python train.py --n_layer=16 --activation="mish" --balance_bias=true --lr_router=0.000425 --grad_clip=1.0 --train_tokens=330700000 --steps=5047
Below are experts of layer 11 (counted from 0) of a mixture-of-experts language model. Rows are named router (the router's row for the expert), up (a neuron's input weights, with its number), down (a neuron's output weights, with its number) and show model dimensions 0-223. Each number is 128 + 24 x the weight over its row's rms, rounded and kept within 0 to 255. Numbers have three digits each.
After each expert's rows: "comes before" lists some tokens at least twice as common just after its tokens as in all text. This comes from a sample of Wikipedia text that the model never trained on. Tokens count by the router's weight.

# expert 0
router:131113166136141083122125120105129106166111152147117159137119132103121158091148118143183096092143143121166085134108133149121162094102103073173119104158126133118135138151162099108116113158110096080115160119188085126127079138126127083119140148133047086185121114069137130122139138110123140117122175121099121106155135108129126128100125128143156160122126104150118179129126093114112107178131166109060144124160119127129108145145112136143130120143145114120126163162123118124122131132089102122144162142124125098096135143114090151135179125084129116112142132134131110138109148125135118137134129131125106058123116158104124117139108146164098144142137139133121119087140085110109125118149
up1:117126172114140112138127100142096116082108141087066117113122111118154135162102125135123123126115109162129151175137114106153123095117100144094129139108134103129144131122128071073118110110139145101105149149113111128098160164117132115085117164150100079188114162069145150116125136137179085118144151122144152154110137146104153079132142130156144083116098113080139185100122155150111116117122154121148102124106180129098104138155093146106109122140125139127098155138106132128137126136151121149176148135161149120092176183099103133151191144108141134142122134133113097119124114142113135170137141091103130138133135139162124103136121151103078136136139173120138139130143122122094144143120
down1:133132121121107068141103155146134152078162121137107079128161133123125127099136138148120069103138133111091131153126143124098139135116110084119156153129120103110160120128181125060136113127152097137139110134139112156125134105122149081153121115139086143148134097150106148087116115131113118131081095148072108106105084179130100137134130118110154124092144155131146123137114083116160097152145148144141132102086140147108121073117135119144083139131094131137129146101107126153144165138169106084128152134112079141121143113101085076162130125141133139118104126099121082129149128146099130131089166143127144129121133110128107112083101211109120140130094142119134155124152120116112133145103
up2:144109134101142157112181127112118096141097121159149067143158105086112114130158155121120124175103121122148129089084162156125127124133106140156188147114078108131139114096132136126155140102131128091105098154117132155151151118121096128075105098099104096122166074115116092110146154140163111116151133109114143158117150135160100152115152138132166140137133143110186132132154120170127108094153086145114103136140124124130116092154145138100134101127125099134133126115132115142129169177119153155145167115105091153133144125059114160122116119185102135123121128113125067119140106118140117107134110105154138088162160145162116133082148098128122138125124140132140112151088153122123097090130
down2:091161119157084108111142111121173123117156111116116147152146093103133114124107165099137157122108106081160098101101150143126105130138133142100134109127152108102120109152124142152099106121130159162116149119158157128126124148117148143136130131149121134134127173118130113110168152093124152125122080132127096106129105087135138178129151111097140141099123164113102136128132162135147096155135158146120170155121100122167141123075082105095122132103137087131163131148078168141127170102152122147149181118120125097116163164112148100159126120124171120112101132106134148175172105106098142082148133134050113126156152132132174123134127144133115084092079103125132152136098169112124119114110
up3:156173129103151104077143143115126131118139116173085143128092162164138125109155118141123102132133129161139155107075209146156189137115148173121105091169143143147148174171136111156102138139112135125124131153141157159153141120125102121122122107136105142121141147150128142134119070098091148146122118137114139148106134074102141153143136136099140122130098112098083129103132106137133123157132151173140137097141126139139121170081145098150137134142186109107155151152164157113124189142133105156210113139090174163125169143139118129147131129106111155129137109106114133116136085121122164155121133158163125126148147157140122117145133116141124120128168134120150155132146126131108117138115
down3:083099159124134110141096085118124141124099099166123134149178132145123113086100108090086125119132105113122138121144124146134098075151138164162141127109133126124163121165157148171133110135070099128145153116102165128133088091120139127125130090116143127111120152152087124143132176169176101106118119134118125121164087132118140160125149123136140147102187141095100132147116132141098087169121103105150134150132171080128123108135127151096115125133126132108143147081138169158148135121132122129086138114122132103090163081075131115135103109143154107141145095162140153174118128161097153137121100139110144153130080112086126153131095124113129107097134110168174163140147109111120115115119
up4:116135133073163140105092128088118107122095161181117112119130110177097132109178111108153081117123096128172162139141123139133141141125098147151140143143178105123147104155153179116159101114108104127115128098158147153110116170062150130113130114095183124112125121122097114112136142123121179119130124135104089105135151152118109096117152117136151122126158125144104097116136097125136111123117138150139169147178113059071105131147091111145162097089171105127126115173132135171160100094114127114113149113120163124142089125128105122156106127137153156138147152139146128157121165119110150137155133101133156135142118152139126139140108105134164144147117120130142161084133144102174122098144
down4:116114111124157129135140149123173105150160124146102117151125121120161142126089142123157143106129131149162140147132117109143120145102125131108113140172095126058146077126107177129145145085146127146147128171159115127120125105126143107159136079134161117109131126119146108134130085131105145128129146154139086129126131134078138125173130105171102164108104099141041186090116154122140145139106123110111145112128177140137145105134144095164103154120114146131145105132094114113136139136144131136121095106140163159111113117108129171118139171101163148162120142147159093141159132136157137135163122121101134144109113140138175168124126144185156132090109169090157124172132085118164106142163
comes before: "\n", " ", " —", " ·", " MPC", ":"

# expert 1
router:119124154141129091130120139071141103155141137211128120139125155094109140146135118173153120160109099101153132117145118168120106122118127078094094120158094137122133159152133146090117130113108120110120114116135097070133153124144163121127107126118125136153129129095138090098131125149143144142151172188103130162119101149151121159106110149169119130110122160143107174108154146132079132103129146143115118124087076137123140119152117098150145140141092113105129139124092117126104168094132116198130084120130166120063134120123051135132138111112133131140125134116110097125146129113157124156170121111141124117116161131146098126148106118121083148142101109174139111108154151142116092138167
up1:140106071150172143132126094104153106137133085123126112102113111120121136154122089143171138154127138142111124105117128135141150102170068079115112115177157131084137118175119099126119146101136131111146143111136121165163142121110127138144120111163144179134099142137108113160105113144115117107112152103124140148119118156145106092120143097127107134089144129122108068106157121133108145079172123132134137137106093134079106138149109149111159161107101147118144122150157114130105095144139141122148138114128107168107101107107178125130099100164126162109109133068150115133112133118164088153151136151136149174087113142151079121088160156164186132074109108126107112117120157128128137132102
down1:101134140132182125136154130115121125097117138102093141160138147140144151117127150092123183082160172151111093150139107149137143105138126121112113159113127177145108155133103093137141096145191131150135163123155128122108116150140092146146156142147163153105135131118100142130099098108156108139088137124161132120153169106118125135160155110105086134102147135122124175114140121112101198147127137135104158122164156101191137115152104160084129138171100186120131180129110125141138125145116125147110102146134094118130105111168127095130147075116142128175141101109152142133086136143095148131145124097122143127065158132143140131088129111152139111115133104121118121113161174130081129118132
up2:109138156126107070115141183091149170127049122131136111175138135109119165126133166141084144110141137135145118125141102120083167171109143134150115151089136119089088105122168130100144101147170144137111148147113122111129138095201132149109156153108094140131101112120085112113122131125125147097135128150123168181169144092146100169109124147112127132150142109118103131148150106128120133141112169146184144105163128105083106137133122148113138169125106113140103100115119122156112122157114113115140132086110158145142114109123117139126161097147151070163120147151123074145110136140128094174111155122130138126119074106137145156147170136127099123167127113115131131124144133134136144137136
down2:094151117140133130115123126143097135088161147126115152088142138161151095092068098142137166129179154163105144113136116118117102135119115079141158110131145128112171161163121155150148140154132139134141139131084102121101103145170122140098153112134130150127144156162142095161150138084124140099097168155138107095166138074106120092129140133080122122118103094108114121157132162131115166143133118135093115144138072111089120131113096133128143152133138140167142158136142078091125105111095129127131095110077112156160110132150110142153118120124148129122139123079139082121114161133090153158127176133141096121085136121153133162067119116120136135114115119145113109128097159160090106164126
up3:115120126119120130123162109102082122141109133111128106134122109103133092143123128156149140156159146116096108101114109120124148141145133137151163064141096078128097139175124140109167124172188126159115123140094087099186156137104142123103158088153134132149118152131134098117095132158143148121125128115125124147137138081107111128172115163116102133135134122127095104119139121149108153129199141144095123118118143124124146131105086069080155159115112133118141098115155148144085126136117138158099079129151114097069200136124106118119149127112145116144101135075150153093134135122106141092127153154164169129142154140135113119114135168181099157128155116136123124128145122128105166115133
down3:132127118114104159146095113132165137137112112118095138146148124116138119113153140111127142132107118153162129112132125099132133131151124098111168193112110158076118136140143123130141126133120153172124142172120124160111139137152115123143139150180137145114120135113134135126119107172109124134119052125183106100096129117127140082105115124131099137141107107145078123141118152113106126158085065108185118130145091115102132117120132144076122180145174173123143106161095132139171131114144132117126161127145156111110114120097105129124147162067141112175133120100078102147110126162153153128116107115144174116108109139104151101133098137148129093112103105080139119160100084132139123184129
up4:154190140149152124129124119107153148131128142127165123097118155106085129092133111085106160147128124122103115113150155153134137169113128128129117103137130121160113144153081149142129106140122145080118133128133127108192181125119153117130134098095082127168083126127138116111112105115155153150123134146103117168129090167111122161112128118123137136122126093121160148150139122098118094172101134135128064095140060154124102129126089148125142115127140119118116154166174158138078141116205148158141099097084095131144146113149122092121141136098149180117135164074132125147117119123132135139108099109103123135162144137133111101110133138130121179157122116098114137121155114134176120149162
down4:095150096089144153166170119112117128160176162132139134216149140129111135149117134126140107146188136130106113102163123113136171096162127097116102154105134153088150107143085098098147154120105142099112108182145082141157105128108100114146135134140153115141097144143119100127100162108130163106173136091134164109128124129107102123155118136146107159099143146122095139092145160132107142093101132157140138178154121148133135130130128124149142122096117152086105119140146066105117102122162135177153116135124114135163157145083184160114120115173122105115155124157107125166133149132120120110099105129147142146120133148105105153135080141118142087146134149126122129158123110151127147154134
comes before: " |", " in", " to", " for", " with", " on"

# expert 14
router:131099120116143134110141133071106105187120160226110134106128118143142131121164098156158140117123129105121110099127181160080145112128126096132137120154118100124125136151129129105149116099120090081143110115123101118163113112125139094139167140127141139186110123115143130127124097102120119114118189148102138126130145110158153155141130129102158113089095120123154135138165124145128110192139138140094130152072105142163155158103129142160112118142152169105126161090128132086148156116124148123161131120121158128107138113149082089162148186113141118129146149114129130159137112116125133143151147104132100087116141100143134073153125099127127205124113117144135115124126117141098112133145
up0:122103118120151112138144139143148111128139121154107091115132118084111160149143161185109132159133164141123099114144113126157118174156164155124133140103083129109121150126109083148099128168142106103135128122149108124177101096151131122146091172106113135148162148078118160165101129130147161123156138112143148044152110119132160146112123132132149124143166139122092150102076145116106156133105173105181129161120114131168143142095123092137128179160072116157106135076100124128176131101155157116146117105145106095112132129099106162110183123146188126112111153128127124125133110144128172122152140127125090127141133134121134141121152130143134143143153119126114106097093157152126115129146
down0:125166136145114126095156105136108104157142149097113108127108180134113092158073085109132109118128092158171142158137061122124108149138131085151090114111171136066118154079178083105141103121117119101135131155091149113148091126183177116102102098158132063113180138106117130151103140112137134112098129146122119095130113152146104142136113127150142161114136130130134100123126105117141157144124125111132131135142110144134152124165098130154121138104148101096129136109107085098133113145123127082150157143159111159092156110128124134108114139150127132136144144123111153181137114144144114098105090150128106140080134157105160129148141112097132119140155180109146123118117149152121150146081
up1:182095123139093133107093100087062090133134115141126130133126115148140191116137130096139072106176070127122104114130123138135126110149086131148097095170115147134131114137131116150089125116141123123105159139126109106153130148184108144106141154135129125108095148086170132133110122146096166128154141104112153099082152136142114130140129110158113118105119116124117108170111137173154138120149084159121133108117115149192088154149128116116095096123120089117140115164118151179130119141131144130089138126111110140121121135101093101137106134154209126130149123097113139110120134155123146195101090141135118114151180081136141129137130112130106146136119099110133108141126126116141100144158
down1:129157123112134146129157166161106109137151117159096154144167122163090125118100128155119171141134133118121142083142091113165119157086133101161161118138104115162073114093116087081141128138164147083144131106160093188140075151098117135118113142091136102145133160152115127142178125112122106117144140132074161120146138099137096141133108135099138098115113106109136141133118157105104131155102094101111160100162189166159110111119144155100088132139186092140123111133127086148149113130139095111137149101110128136121108127097069156133099132174165111108109157148133147130136145150134099147082115107119127105115150141123139145104092095120113138125164126120137119127143120132127119096122
up2:163167122178114103117127121122154156139089127140173142127146130093147075108082140144124146100182126104117149143142116073139162122156116083163123133083145139134110131105114097120151117160136099117128102166097107115149120128105132105141098151130134142120134107135178102108120122135147111123079128117173139148172102171133140092118168109089134111106082095118148159148100115104112114104127140107118135136103106158140120166143115138145138060186165130164109127125125092096127098128110116114127100114111112115161108094131124135123151107113163127137139147160189131144113113140158162140141136123158162125107134110126116169107132173102133100102092100130113110103131116092130134103080
down2:119113112084104096127114130116182140163142086141077113146147118105125086132086130095145155146126091131118131133129144105113101124132087137139128146140147132142133145105139122090121136109126085119156169113125144138124104161129140126125106162117110094139159175128148128128126137133149138138121086110095116169138144088131086128123117148162121120122125179174130129128117150136125171129086106099114125088123146136166137114133153111124105144153154113178109087144100159125127138143146172150100139104087118135121117114123111151113144123117115145137144104144125140092162119204115136141158041105150153124141130160105136113053088099117145172111160111116152144168106166127117148120085
up3:128131124144163148150137125110105106126142141131111134111116160112144137110110166141079125167116111090121080169109163158111139144135164122108094100139170129141084119113112139138154083125164146104135167137123076084185088130162176124095116131113155144130064113177176161074120138143156126088115160124179155098094088118146107140107103109153175159105119116139115151119124113148087100119152123119124160148125131115143150112106126150121185147130157117155121137168166092150159165107152138122133107152119145128128143089122137128142172172114148156148101156160122124129134110096129132154127132144132080167117134125158126111126149106136126134100138119127126128152124142149116102115130
down3:151133083103125161117123129143123170164142135102143107084127092129165117144146124123106136122129085149113145101156111106121160119105130172155122128103145140084155156126130119150087081104090082114142116132103105149144128131103139158126112135129167095115160155104087128169117109127141170109089062101140139109138135117150127111131162131132071135155126145118138110156123124110150175118101122149137136142132127137100101128146100138138126101165159126159146150101147126133134122138151142104126127127177115109127147127120119124136161138157111126141118139117165067175152117154096153198095157098115076161108116143136129134073129108084121090168104149114121108185097125117118141167135
comes before: " of", ".", " and", " in", ",", " is"

# expert 12
router:133129156137088117095092099099129126128107123156122133087135088120083153152163093187155147144143120081091146153138183129135123102113115113142140118112123084127100114188118103114158120129098105091128165107151065094160121105147130088128134149125092153139123079057106086064104113146124152133121166163087127112119142127119152138098107108132135156126090098129098159112114097125115119134140121140100114191135139136139124148085133097134123101106130119136129116128141119089106130125173136136137124137146109130118115135104116149110144160123125122130128145120148082149075094107129120144141125114144123057116155138102149138151133122152127093153109096136120144123146112147110139128164
up1:135149131141094096128121140162079130129125162075127141143140094106140151125088146138121078132096096129143184134070124141129093142133115139107138137135123142137114173133145133163141143144101160150115085115143138075134112108093176161090149168115131090142143123114137083097138163179098123142123126116165094102127141163145117162132086127111132097157112140101132122112124139108141170158154112127089106127124101175089153109154100149147138117158139127156119166106100136129126169159101087142111108126128134167134097143126088145143150140153160124146120150119113106124147130126153115128186134141149133124124125147128138143159105121174124145152120163161147186102147131168112143082154
down1:139128156119114151135168161127154138157099152104133116145163133110145116128117116134100143126107121151104097138139141151147080157106103128152169160127166171112130160156109117144134144150102153154128074133089145128157151107109132168133127128144167110125073102121143127128114078173072108119151123166157137123118178135148132155144129121131135136107157107099111145134116142139157136117118133112097189114141107150121104114112127171128151139097122150140160162142102130157094145118124068151119185151133144143152092134163148150062121155148110137124141134125150099060090134127137132160146149101097159123157116146104141101135136085106169139139119088184127108146158117149132120137111
up2:111079149091114135126124112135101151108130110117120115123137176113110117131129135108069157120125106121104143131109143158112151207109141150141155157120137103165122114148153125100131116160087133153117134114116161158097084118112128126166104152128131129145142103159174120093131114101146131103103139142117123143145125111152112145116077139074131130133111087139135118113086139142111119163091116111184122114108127085084101131153154119084117147195158133139134138101104125121138129092060076121152127101113146106177135109128103054084110151129132085134165114123159151128146156130137119118144157135149085124147115117126114119111121101174113127120112131125082124149111159127120113128105
down2:149136130114118152139160111111115132147095147154158120078162128088122113113104146096157073129110131100146142143139134115122134123132123157092144141097098164134125115175113130114147140114136113144125154097170099080100083128147100125121136141101141090115116198118120162147114146140123123109116162119159153115133093095128119125123136142101117151077134139134139135176122108153087129165147139100110176140114124097146124110132168120109108101155168139122143108110132105143111123072173130136148127081166150121128129121118068130148117132111113092128158105173111138151150133123117197059123131138097103101135115134182117133108111150116127124158106141106080133089124119112091116169115
up3:129151095122151147089171118113120122159080129132103123159123118165100124150146119126135107132128131119136140110179112127122108127175130097103078157142107145111121141157127132096117159140094109104086088109094134109078073131166113134097118109114119130112081137093137098113147144135141153153173123122134115120117168145137152147116131156141141123135088133164127134110104120131131132136164143148139132147143139134139160114140119067144151117097139131147141085188153107095140127143138104150105154108074098142138070145111126120132122110115158141168096133137164152164137162078109143126099121127131116143125151108096150087147110178135122088136093173124137170123104142163106184167108
down3:139119164147138120175111154170135158114130124119150109137109113137143105109140109158114147122105117116110154133098140150164148139057157103088128074041144114142147133151132155142136105157153118193105111155105164139130151111127161150143145161137176109119128082157090115131102130124114138112073087127112118126121132128132132131112129147105134137132148163145118130121122099124161122122107131103157128157139137161139126110095144140123089140121113144123164173080111161103104119102154136144179108142140128138166126150155164152053122152165093137162119136111127112130111086126105162118133165191124132131132072132133149140116148116123141121086148152145137132150106096129121110148131
up4:124173137146137096169123118122123154117133122120093138143161118136102197088135109138160121131131146157134154079129143137113141156107128108072159158150112139093131130107093131137092149133141141122156154182119135120161169150121106158136140127152136162139140127150138098125153141100096115124114141125155116108121090125141105157131095123118100126143148163158135124122096165150126127187131137125161187093129108136116165095149114083166122131103140139110103139173084124106090113136119110144153135138127096119145137133140134090180169113125067095137135119122096100148185146143122094142139111123119099108124129097099145124094119151105097136155096149143135096116118146168081074096115
down4:077101175118170094141133148154144120150127124147105123118138121110091110145135151108080127112119087124114134134133104099141134140159152089145134099101128088150132112147151123106130091158121104122119134137180175117098115132147133147136117159110107089123101095132135114091123199151062119102127124104120131120124108123133118131094089115147119182161127117120136148149119110128163121104141152108111123168100122145088135126074128145066138074161117138097170154126152134135119068102127172123099150121144123135142124134093118142072137135155157116124075156099143163121130124166128156123091167107090119138163122104091160126140100116117135113091142095118104113129115121121138146144139
comes before: "\n", "-", "|", "The", " The", "In"

# expert 8
router:109132150105103085115114156087152132155112130108133124115121109124124101124168107141150126137161132116106108123094116136144140137142106164125090112119128084082105110130159113077167114146151135106134118110108103101144118144147109111115111110134081140142140123127158103121141102165147147134080175150098130138142173116156145117109111124186137143116078106114132102147120096100145105187147139145099136167087126090140145150134122068154126139126119173115129115097097123113122147080114163142160121115131131122103105127126131094105140153101135178137135116134140114146059128113107127149183148148147146126110179104103093068142141140142134144125090127105105152120179129138096145121181
up1:124170133071081098125157149094148115144118109138198132113127129137116129116132141119117113118127097133149152104138126125172142132147115091129104150098114169175135141117145136121139132135079115163090121120154175073136150183139156110143091113110158123134094118079136156145110113127121181118136101108153155118156121136124154136159126143095172163113128105107131133126170137167142099096136113161113131137151122123161138124135126132089167112183140130118117120132131159124115149157133119139146122147125176119134107142118136082125144120104123149094089121155157098115125101133130134138111190131155168132133162115067091105113103189122134121156128149146131095141088128175122135087128
down1:133095132140121128151089105165103167125129136142124147149101137146105113105142140198137120141144130164129123148102169139069095156120161109146147156198143128145121092102114098140117116149116119138149164117137133105136124097117160143101148101164125151149097198175139089147132121147124149127160121156137115137141099124124141133124173124118163119128126133085139109083094152131143151137150118129131123179134139129108121120166149108131165133106115143100094146136074139158121095149146093085149134121105135112176120092092077120121194139129096140110141143102145105152135150145132129129120131158102121112133105124161106150108113092092120103138087155145133107111183122145109150142166
up2:089139120115108165107109089132130150104087109104128117149129141130141082082106085142117178140073155158127137140137153149111091132134086170136122141084118138103109100158134134101175112094147123086138076132114134121172089146129108104148144164108127107111115094124108149140121129136163123123081115133099174146100102153115150141170132170194116128135094107086125132135113130150136157157118125135120103166125131151139126152123135164128087117148144081112102130131162082137149130154086120132115108122141110143062108131106136129100130137097136146107101131141117121123122152122103132090162101105128130130099166148076155126128084126152123129159138174152142157160134122135131096114126
down2:133114112152134113129128140151111115121112182130134135126070142168152109135147115130127113088107128101121155157142128101151130136065118147123175130151155109141154153050131123155078111143131126138099120125123151099103107119167115103109108141141134135105109131142137161132131121137153102142137073084123124109108115157145126116118083111168136092137134129140142143157169122134135141107148099120145143123143082112119150089119132128082102082079151103128140100142108126135128125132199174151119145142139138117179168099149137158120127093139120142118115125145115137120103092172114107167112152105112119154110084135158103146112178111141083141109133103112164150100151175106168159120093
up3:124159158128113091180129154135143137125139085137138126100144146141133152118135112111134095150109119151129124143143123148102113089113137083104164125161177135111142090103126121096148135104084149145121138107105113139181126158100105118115146112159129122124141126087123106131120114121101144116115134124119105158142097088117135129076131158076115124112089193123117124140139087130103153112129119115111161174112148118113163112194117111105142140165079086146170148118080082126091149126118138150112123117093118122146109091166122136148060167144148121157123195104127077131148101146139121103124100126144101157113131112130115123155114164136071112115113109137131160140116149146152135133130
down3:135122116146096135165105089156106108129103115110135101144127152154123104115118145110168137110119129084123127107127107100158104166078135160115115144125098092170146076147124111110125163120138116168134092040097148091119171131146130152174144167146200111125074125179136156075121124160111166141136110120118128122108106101102140105142128119132109089124117085197112150157130109083124156134086150150164099117099165104101113130123103138141109120143150157143144128135093095148146116128148119103122110151141133135105117104120144122160158114123087137135120121112098105125143121129116152157107127101165147106117116147149103085112146141132164125149149137129134119115114107146144157146139
up4:162133161134127129112138133126115134159171120132098145142100120137131135150168090148130123154088083122177164171156116176119122112165115156152115113096159175146146072116156145122122136118097128122140148110082141112116119130123162156130099127132127105098118130144109139140148139132106109126124114133088125148134109124179135130075154085094097131122118128134122148137127150132119144099127174178098115122157163116100163138140081160124136134128159167120122098099159094106125158080162141122140106111087157123151110115171129102124116183132185085098093147108122117122117116106112127128147116137146109127134163156152166109090124090137120163175080131115145142114159092140168121115120
down4:106118128158083094117133121131126110158122123130140103110165113124096090104097140129163171155105171135121132136103133093146134150130154102065150102123111096148167126162135141163137163193089097123123153134103070159112105116132116172125129109129087131152061159132137104118107165124164088121127118113147147076127128136110172132107140094160108139149115109092110131107105139141130149189134141089104108102135104159130154158123137121123088150108087099108136140120113126131121122138121105111152150092143117159124162122141114122129174102109122152119142134137157115143150122110124125113108119105091152093121117113105119131138100129127156089107136105094097132066151163089169100135118
comes before: " the", " a", " his", " an", " her", " their"

# expert 10
router:097139154105126101120096114089143126133122101156136124125107128130080177109158156154194096133130101107157128146136150141146143135161116082125119092158145106074140142118152139127143115123124098130114163106161096120107152111127093095132142186130071092133116118140122120077112143154126124153128127164166119138138161159128131139124131135120197155108128126154134154125120125136108136152137145118141148147125132092085155120133112105143166122088099104121099149143124096108139140122101087145142151149141112123079109129116083115114146106058102098146181152116138111091099134111130137140170111155149166125138194108118110122113128121150084138156122111115152130114133110137096071136134
up1:122121118174103152140141145114147122157124145139143084121127102102141115154141151143111127092130117169146141175126157143169096173132119148127122111138112142132090143126125085106147134117113153116096146183141132104135131112124133114140138147128089115170114101094168128130114138130095157137131112143107129106098128139086124099131110152142164145138140116178127149121136153127119109175122141157099104150137171109132145158119124188084113105085137140169134120121132153113121139133072135159135149160096104159102118084108123144103141139097049074189174121145104141087116102107102143122149129145086126106145125125145111086178146140093087150175132145123139110153137157116120122134157
down1:127142138128125150152151095118134064101170094111112146140113123149127126088098127121092103121102138130141134128164127140148108105136112167139176139187139122160141150134120118145157121128127139154080146108095126115086118143169114082160088153097124140103135083098126142122141126112102155112167081144135107152156167102126141086089136154078137144118163161132120114143130147118104136152091159129133104154133127115091135148154124110089107138135146103169150136102148141141134121153106116124152132123115107104123119159124089144157125095114139156103138110158065148148127126182165112072104148110140134134130112125177108182131134167126094147126125135116134188164085144105116136124102
up2:176122119077102118129149130130136107176119113092112145103120151095070123112124085163138131098130129075099127142132158097147098140154132107114145121158105152124114147156112077135158131086128136135122115133122131112126177154136138083190109158099126147162104127144148117107175136113121141112113144112187096127141089147110131160163174112138141149139154126086156088118110108136144152111134163138177158141127094159137073120128120144160181133123118119187153153141108124138114094115121095152117129138109127109131142111150131095122120151114127139154142159102101185141150128125124114182127103126145124103135121095106124124122083147115137126136094116084150138118096096111098161132142
down2:098136147106118140138135135123118137106128103121129146123086156160188127132145121102100127081080143101113121141089091102119141149089128158127134126134135153136127129096129119110087121135117087135136142145143133117121103113136127129198109109138151146122141091143125125143106138090093125097125148114134139100165137089195099169134149130077138145162133128153154132132083167150110137158148133134134140106112110134131106107150139125165133114112067066113156076154153118149113093095124096140143163117132122136080137112135155123065105136120125123136124113121082131148147100165111162168090141155153141136184125095109104095111119125101127147119104147130125068136155108146114099134168
up3:069170113126102112101145125114188153150168111162145131155102137115164114127155118129183116098131105117133154112176186171133157107135139119110139109131116116143126121118162125088105110115118161107112105114132094139098155138112126102163093159123110123096130114101098153100146120145135091144137117127094130136124147100102136113115122156118154107145141187156134126136175132107137100161153132177090107131121170160138128108165128113121137095117192128138121156158138103101129141159141080171091099110139131129113106117092119113117133176119121117124110128117115139128105067150114128143144134139141151131104140150123145116117165121084150128181174140125133097138091087082137117150115
down3:099161133123109145095143156150140133133139135091099118143122158111128110131138100145111104166129121135091141132118125135122112137168111173149111104129135115138168115151145094104117082150131164165138145132143129135061120145112116107117151125078134172122100071108116067100124117123131151127115119090134095124106144143116127121158111147112147122129110154126148129127091126160159141147089115143132084126125079118146110121155134210097108096124133162121116128155189160143119154143182119126120115145115155119128153153120135156107145185147147130095093135109112135128096168122135177163178135108152193121117152133129103118177132099131126139158103113120142077168138118106108120125124
up4:123127129146122104181136126113079125096182127125129120092134117157149135121167141131131121149123112127171162136145182110155138096131150114100140128158155088123120156125115112110126106146110128122097149150166106128124133168164114109157104115116147158119120139158156116125122095148125098124133087164136093090100145102094114130157124108161132141149098147147131151147137149129115120105132093156143144129132117109066176144128117068150077102122139138154137138161168128122110081135102142148146199109159129200131129132121134107139117059144157145064159132111131113124099099101124129134113127122107089130116157157136101123124127119120123137140124099130116086151161164081095101137111
down4:159153118117143130114173088125122126155109104125097127105123139145091137067075100144128111111147117118106112129135176109174092142124149106118120156108074140159141109161193139086100117114100122125102156145115113093118132152132124154137142121110140129179090077137116095156142155107152114135115149134178165115139107156145117143093098077117146121127118120113098138161142122141144114137139111159134115093147130117128147158127122137119142110129089119157119115109111107103082090142109113141122117165156141164131183123149138097147119130148101176145155110133129088126156122109174132135135160134136141122154119155148144061149154156136091164128156063109136161116124099154109101117124
comes before: " |", ":", " by:", "=", " by", ";"